Experts of a small language model.
Size: width 128, 19.6M parameters.
Experts: 4 picks a token, a shared expert of 64 neurons.
Training: a variant of Muon for the experts, 526M tokens, 4507 steps.
Below are experts of layer 4 (counted from 0) of a mixture-of-experts language model. Rows are named router (the router's row for the expert), gate (a neuron's input weights, with its number), up (a neuron's input weights, with its number), down (a neuron's output weights, with its number) and show model dimensions 0-127. Each number is 500 + 40 x the weight over its row's rms, rounded and kept within 0 to 999. Numbers have three digits each.
Before each expert's rows: "mostly gets" lists some tokens that are sent to it at least half of the time. This comes from a sample of Wikipedia text that the model never trained on.

# expert 55
mostly gets: " Mah", " de", " van", " Jon", " Louis", " Bh"
router:546478555550458442459461561457439543432468497444540470460475440497541457473535550451455546516525464476525550477452455465547516517449543443461470539502553465511439460534503542531465544449462468448459470507457525552473534539466446520549451514559572464489532472463552528523449527492582535537457521489492470534561528561447455468469445460547512543474524504524476493498441451495469543470558
gate0:530497525442454487448539504418455564537526494507472532447483456546515523506487474483549446473543444542503529540514545567489516474477543495454519496515468530439438491501491509526418484525548454574537492550520499593580494514489483423512462488492548525568501386478420514506476518553520465485406455546567533475517511474486500515450487506548507548520531498539459448473508477529395539487515
up0:480581481521518485474452493537531428518515561466541553497494504485464513488554530478466515538534502495455432420543533481407507543461445490576450540527487537478476515545571528459527472515497577542476466503488542404538493504519476486515582522417527517583501481464491545513499446533576494548463454531492472480510500501456523502605538494494486521466525493481509438568456587489439459470490
down0:554496393537519471499549515530505506536510517511476492537471516519518432578477503476464522485506441562458468484422462551479547439559511447542546465551489429549532534496433436524514506440536441462570449515486520505467489474568536573466510507504466481522485496484515525504504495546450427566514499511509516449419523546489465434477417500508508498431503496416476487549423495481567497555497
gate1:544517545482394485501518495514515559491481510476529539546434443546532506582573510444534601489540512475443536476502493560513538496496530476515464537469471480563514483620462535486453495455458554529476508498448501521486463537419528492523481527546498471594539497531564560489527473553484546531523514442449527475538455562452486411464501498526503516475544447474427472501499500536518550476495
up1:552467531451541494468583522519532555506531477499493481515555503473504495536467498517482502511528494507522543532410506521512443511499510562436513545519481495464422521407494503496534510636488470485555479496487474558518511611593536577515526425510500564469506551473479436543524564539427488478465518492521453524472525525509497474548503494508543491437495500574530493498499465542460407472550
down1:411480509461523467461530546490498493433435479502531516533481528504461469558543478500481530445504444548516517512526517536496512494457439465487544423509568543515533457488523603456540497532519545551538548513527516480466487495495482483509548459450574489482552497549481509455526527501510519514497602547491486521639434444453469552480543462506505488509471528521539502483391558512514547590517
gate2:516574572546415486534506524408548520508466513493560471461480471535479494521429501485482453513531425459410580513419489424495510491520565512445467577503502522533474498467463567586495506478480490486486516530490462480458463481510461557506547521444494522499577569518554489545508532500567548502464473531516407517536483543503480488554493456488480441480470502517430451458461460510484548518515
up2:459528464560533501509536521460527545585563497493565504509490478530560505485562440499482472486498604514535602521460447567421500483517481528516510540489488513478490498509532482535494499423493488437447481644531475489446468489429445413491537486548491488463520483518446494451500480540506517547500499482473509552474503439539579505537463490497526513501455521496524459433541565454478543561494
down2:496513449529519528525514497536550492483563482490425495516557454568536522460497526503550538545514477462531525516478556604440507474541502562507501404556528560533553490566469502539462514590457491522539476519483474525550497576524539443474505525529483463506535457543457483447481416478534507517497467475517550562490517499505522522444444473456470494524432592556500466556447425520424486481484
gate3:421513507464494543476516507535396508483498511536513578486527467495520452523538555511541478463590467553518499459482486574542529480519500511573467513567502434544537519534449448440458501472534489473506515480496454526546575505554539457427470438583494503553477563406548512498527462559511503513536543534456486502540499530511532499528503471481488575514514464463460515495471508589539534600470
up3:517526545514470475494553604519465496459536413500506530590476432542393469548477448561544425443472552474475531533521576521545503529497470476441545503495477500502514483531537456470532486478498437447489555463517531562497539546495500425520479525450469443521465516525468477571508511540408504501488511519561450506521508478539509461489472518418517501558473472485444473490398528538518500489519
down3:502489508541486423461442470492471466506483437509439526418446504535496571502520547502464521528514585563564503485553441561512480516482546566448499545537551512460506483509525569509534494496464519494498552419566490489496431477430505472496525468509551562426454463480495541543499452472541493510524444492480449400507540478439487447522577542476544474518520451555524492562539537487504539471452
gate4:458475543560504487584512506452543555483471510450495470508491514521474473502537482451483486482533506454526436523350494494476487556512590469496497529448507462487486506416411584507480518508491525457528523435490425510491460520442460526478521584529513527523511479466518505526558554522461495480531511519537490488497501515467486548459464457497397571441481410492521492458445539465459475506430
up4:496442520486564556489478483498523520501446533442503567559524534522495637490531438533538500506500537479521489478478514521567509493541520495499550542434474519537506510565526541543552512465546454496493543425479506601539552509452448556510530467542510530478526482471386444579514578484519526520527477508470507496501471526472530498399503524440472501482559552550428506502571515515510504492523
down4:486550469548509554503424440519559492552518505517509534470467535476464507457501451517522526528542540542525449467489523500574483593499490539606508515453546521479517527510458575440513489484485545580480526461507536522522556556519484510490532474418467577404475490532530486540484563514426458463475480446523576464471452563510403520496529508521546504559510488488468559489512502531461560504537

# expert 58
mostly gets: " la", " et", " van", " du", " o", " de"
router:534496537538447447445477556466458551448483502458552451467462444489524448497539535444463567492538461529543544460440511502532541520455539457453439524513560495513445457530490541540456542449471465446453470540457530542479556542469476552531442514549559463505534471468539539543428512506566544553457519516476453550566542556454443444484463471538514540468524470533482467515458446527503550485551
gate0:524515501473499498419457462490424497522511523508436499525483433561495483452493517404369516474544426439531522537482485442510453434483474483481500558465460484539462506482486549470525596514469422509492499465502507521478563517475510502499501467500532445468516463519516530533476582483519533522539488539501490534532541551463512550440433502499489595455548541596507489440478423507461527528483
up0:483463503458478497491510468503547482467468439495523506533504504503518436570533491535504558513545498505464447541521476510511501457547569531507491492494540463433503479523545480464517451499414530528548515511544420593552539512500417537486420569449488481572488533521486548536518517501500490489495429448520448497562534394500581430499493524476500449474464466512466398466555473473514467542586
down0:393506489483483475575530510472514449430503486521521456483497521463506534491512479585475501456521532562489545516559514435481515477447496509468501515471486581497511505438501485481449450526501540451506482414582476453494520489481443570500507526475537536504546474508411500567540504496517526528429568466518463436473432524528517473523506570442457473483520526424516580493555529604528455459502
gate1:489508505470515471504548544518458508415469435492472482489472463495472568615517513518540418430511493514529490469441527513531458480539466485484499416515470536530521483584537427537472584510467493602549457480488476511433485485511519467489533502456541413457535581484509421511558521477469520549493493473501525531468521517495539597458550509502480510564506526499504450521534481470477522409521
up1:502539528607484526476481570463488562458478544495473464469500486484424544382501435493531473442520462454512555520499447438486557525482502465560529532548484486527505482499517494523465456482505473499537465514513444495518502486463516476518480522455538497447438492525532517527385520509482408475453467398496505496516501464466510541591477515521444472497497525516645510471517517440516481525489
down1:512484523457486522449557570496513460547499567485520443518580492487473479472595522527496448507420464486486590486542456479500511529461510470503598516468544512526484436494460439485537566450515563516468508559456516516521499588489494471384473511560536564564530471507458553523492519569471503510476472416487516484469537450450467533507452491497445508465444523526471500490474456492459481434483
gate2:475479536472430566516558561514509537526493469530538494533466434507478476571524479488552443547451483534494449472475570555588533500480559492464472473547486556524476497439456528519479473482483456515531484476540545458464495468508465506549422541501537551487532533474468509536565420522525540537457587509463542557482491477490513475573502506604430490458504434546530525483519521455518595547503
up2:442561567464471497468533456511567503515537468493586512486455433521481567565488600519503553531442472513540474538542495449473432512510513522499472515387524575438495503464471531495484494487558488592572510488489452520556457559543521492531515523469483458433480562494499491556536484501521456504535481532522474511538500491516462521510488483528494452420564532472519514510486596485595481499520
down2:491506502444497527461547537401493510564458473539503509448471526544466485528459465432585439541470516571442531515416493436534507502502475510553533515469494559521481472511473484514550504428482509479541523435467543466531504492472506506492463445563522494531474444495514524523593497592497440509427524453526531547528535449515428453547541494569487580524499480497537434487513443519448465552488
gate3:516498520556485516486431584458453523522556445448580498479510419471581481466522495527510506554603456532445511534521431504493489536569504515479425458506501505516476412493425534522500524520465515538512507522467556448456551495545490460538486483480508480575565484476497530520533526600544488497509537591494543475454453484495528511468490572517430522483456505486573528488519487486474490575525
up3:472495502517517541514472518556499548510506595470499468517533530561570473413603472500480500453459422528469508567485486463557509453495513492540471545549470470526472502504430482505454517545543561499559518509514490530501449507540552434458463529472579429510563558556529475444479455561494473481484489490441454510471509466491532569517495431484504487600460467497520467570495447538564490543504
down3:451416494446501563489505508483456440559453457490497534425560473530584487445430535526519503466543468487555523447580497531513489418463485515483563451523448534498492481452513514483520533534529399447496469519480508472452549482486541471505468496402452517494533467517489493475502466497475544555504492485480424545499464488445438459475485530513532495489491559537610584519526475563537527512522
gate4:486499443531454525452475518547504538484467502492531452502519554481441431444433532480493497520563374525518594462431558506552531438555494521562486526538486445524509497493566545472519581466457456511506497450528469507473412528519572453485465501534438431474506546508489491502510531492593467537431517479438446533485552498443494498480492528497555493513462532477467443541510490460500504542517
up4:489531499502464434463458490491513552497487508455401504507492485503529502491547526542529480420484483537554519577481506532491484477520523565505481567521480500498515501525606484553528573580458497444510512527505581517442458537510531407510487517438513503482476546503464452519486495536547525506536529505546496466498547544530534521474529541515411489501497427525515477502416370522435505592453
down4:460459587534541546515468502548490462505538466502522496458442502544457560500504514406470483544521486482416435547611559518442463451436424487455498422543512535520491511445571548474455487523513459500511563518547479488471550525469475549534438468476494490471485499528478450448493513452496464521522527520510495504491528400468469489450456465549507542472493507495509467529454424465418528468460

# expert 56
mostly gets: " Bra", " Sy", " Man", " En", " De", " Wh"
router:550502559555440440448452539470443555451485485455544461464464447494524448505547533435455555516541465493528555506453468526543527510455546457448460550501555449553449463544506522538457551440470455433450454524449518539467527556451436542511456513532543467456519449455530546531462524492574502528452518502483485538553538558460457466496467456548518541475535509529472481519467439515497550490551
gate0:516537541498492413438566513515448523550475511509508531504420433454538518535446514521558477517518495460553529569507538489487517584525475467437447423479502469590493508510440520511482417544510498459481543462464590480497515497524513547463542457514469484433447526468557512537512506540527499487540501525541541517459427488562469463528493498543529498467559555522572411518537542424488522466517
up0:567538546508538482493537499562512480481494453509522456463456480559444462452481546521425507502420457453547451500522565562501510456538536493480418487510559444598497547561462506491565477483506478503540531503481610515470507528467566555520519429420524515506433471503463468491556495555486533444498511516555505481496534560478546542506498451526489508485534494528389516555495484493515505505432
down0:561538452544443518475458446486501572485483480443492526536549437506497533434475537514514539488506551477561471461584474488479463551449498508474538520540525468543515564500507564529489488515513559445566530517518380484588517509497578447521460498508520460518453497518498515545510446484523482424534423508477533477516566483487519551537496475440562429494501499441516489409517551498515543574495
gate1:487550559542491475465519506513452510481521546477556464500426483553504511537538440443498489499516503469481515494526477488428563485556436503534516482410494533508525473546511463578513527596438437534467562599499547484544484523590510535474461475481465471486527483511500487495478506469523423522535487473483480498551530441487485614570499440498525528521559483500452499437473468534483498388473
up1:506397498512509465519493496533462490536516528488525482532548513571530517483475513529483471509485567493490461482464464537547436554521519492475488548453486430473519467507519424504478534495506466530524470471496517502527519521596414567495453553476506428539563497462463510498504461475425409577579513538536493525491582541497498406503542449500527492567526474476509451536550604490510506457425
down1:461515516471500550479452502457469568457493438481422556520433477457482556593467475541544529519535481435559511409465458486494498527514500476503510452455464484482536512555431485499511518502461500507602496468477546572516481523449573484534537435508456451457522464455480576474547454522460463489435509467459527500532497408560461572521469530521530552529466560506515539484466498503465450503464
gate2:516500462390499425461501435446523555497493500480568517491525415444529485520526526413498513461500552475535538495474484572466490557482501546514548545477479530454563518482534463539553508483605512495509426510510447535482405535469494466490523530458488490506470462484494430503458523555493539502491450506489409519457584482520548493467480464496439496462480501507449410493469525440526557512539
up2:512469530487450515502451554508470527563480497491518472498445473526470484601548472538555476551473582436427484474545504505535540485497520501474489520497493501496502506527476522543504528540529451489516517518480408483525535561489491508534494514509510557591499483463438497504543542531480428457551552416410505508450531491570524476465514491472483421418519374514475509431413480444529514500517
down2:442526518510596480491500458522499495516501513515469481480558510419428496470494565520475538503400511514469466534494521553487453516533484535489548496533539476555487545548521498601503560563487551498488518477462512451497520522463536441555474477538464477552467496574551493530511503517474500455507511410484452498506457571457445483585538552521427451530599481459538476452481546511486526417461
gate3:528500528491480482536556473490427497549533474480478537497470434562578462514521474479503552497484513466497492550501478445519593467475512547477467518554457530421457458477562459568475489552459523471536555499532522505435475537413527448493478525483456488527386461483502491552505504542557532521501519484501502484548478541455525482529504473469457474396488476490465572511395552566563534466464
up3:550461482426491544479458520466459470542483503477579520499528456571540547499505457501492498481493482434497501463495499575538418479496473488557448513478491534543500543472510462577409483497558538503525409462506517509535464520569504482541562474488533487513530526492431481529533509486504438528443467473515530511509482396533583475520482463483525507495528437508441524469521429560490430621464
down3:511471526525486486508496500518571518457493516504482536460553458488496454436545484496482470498523524484475461447499483517497513449475520381529575500458481529459470505463517500510456488502573491554540484480504494504510424546477479524470562471556519434534494457507443515441447499471565586547498521483492527485429425452486431509462554506472463536488601484465567392443506469524392547477504
gate4:478453488490462492535384570451560485425532510426514449475471539513474571527526457432526548540428487528528482524443446463586505472458424488376515430545407484520486483485476490478518504467534499486479496468471543467469494482508492503484537444483487505537478488472491434487507509541490526556512516462553533535531495445519487484576468515492464555449588543510475470503535457452450501526488
up4:463462515493533464490455493460449562548448552482579486505410551476526485491538550523514562471467540488480469527508534562470503480489497530514485581548459417503524464541448460496502496375474509495477528488483490505482521506547518481459499510474519561561449520514491512490540459522494466489539502527474575452534548490497435419512518515423532486453450519453404522390536477499477424498439
down4:438449540484483450424430494452505530507498457469522505480497461593541498546559544542439442562439466464486492503494390418525512512440471487525520551489538465448517450465505483471526476509479507514469496505490503490529488504511432519575464492516499537539493488478564510508503499600505469503427556384503444497516508549528513567466477556418547588475506498448538476485478491537505481492478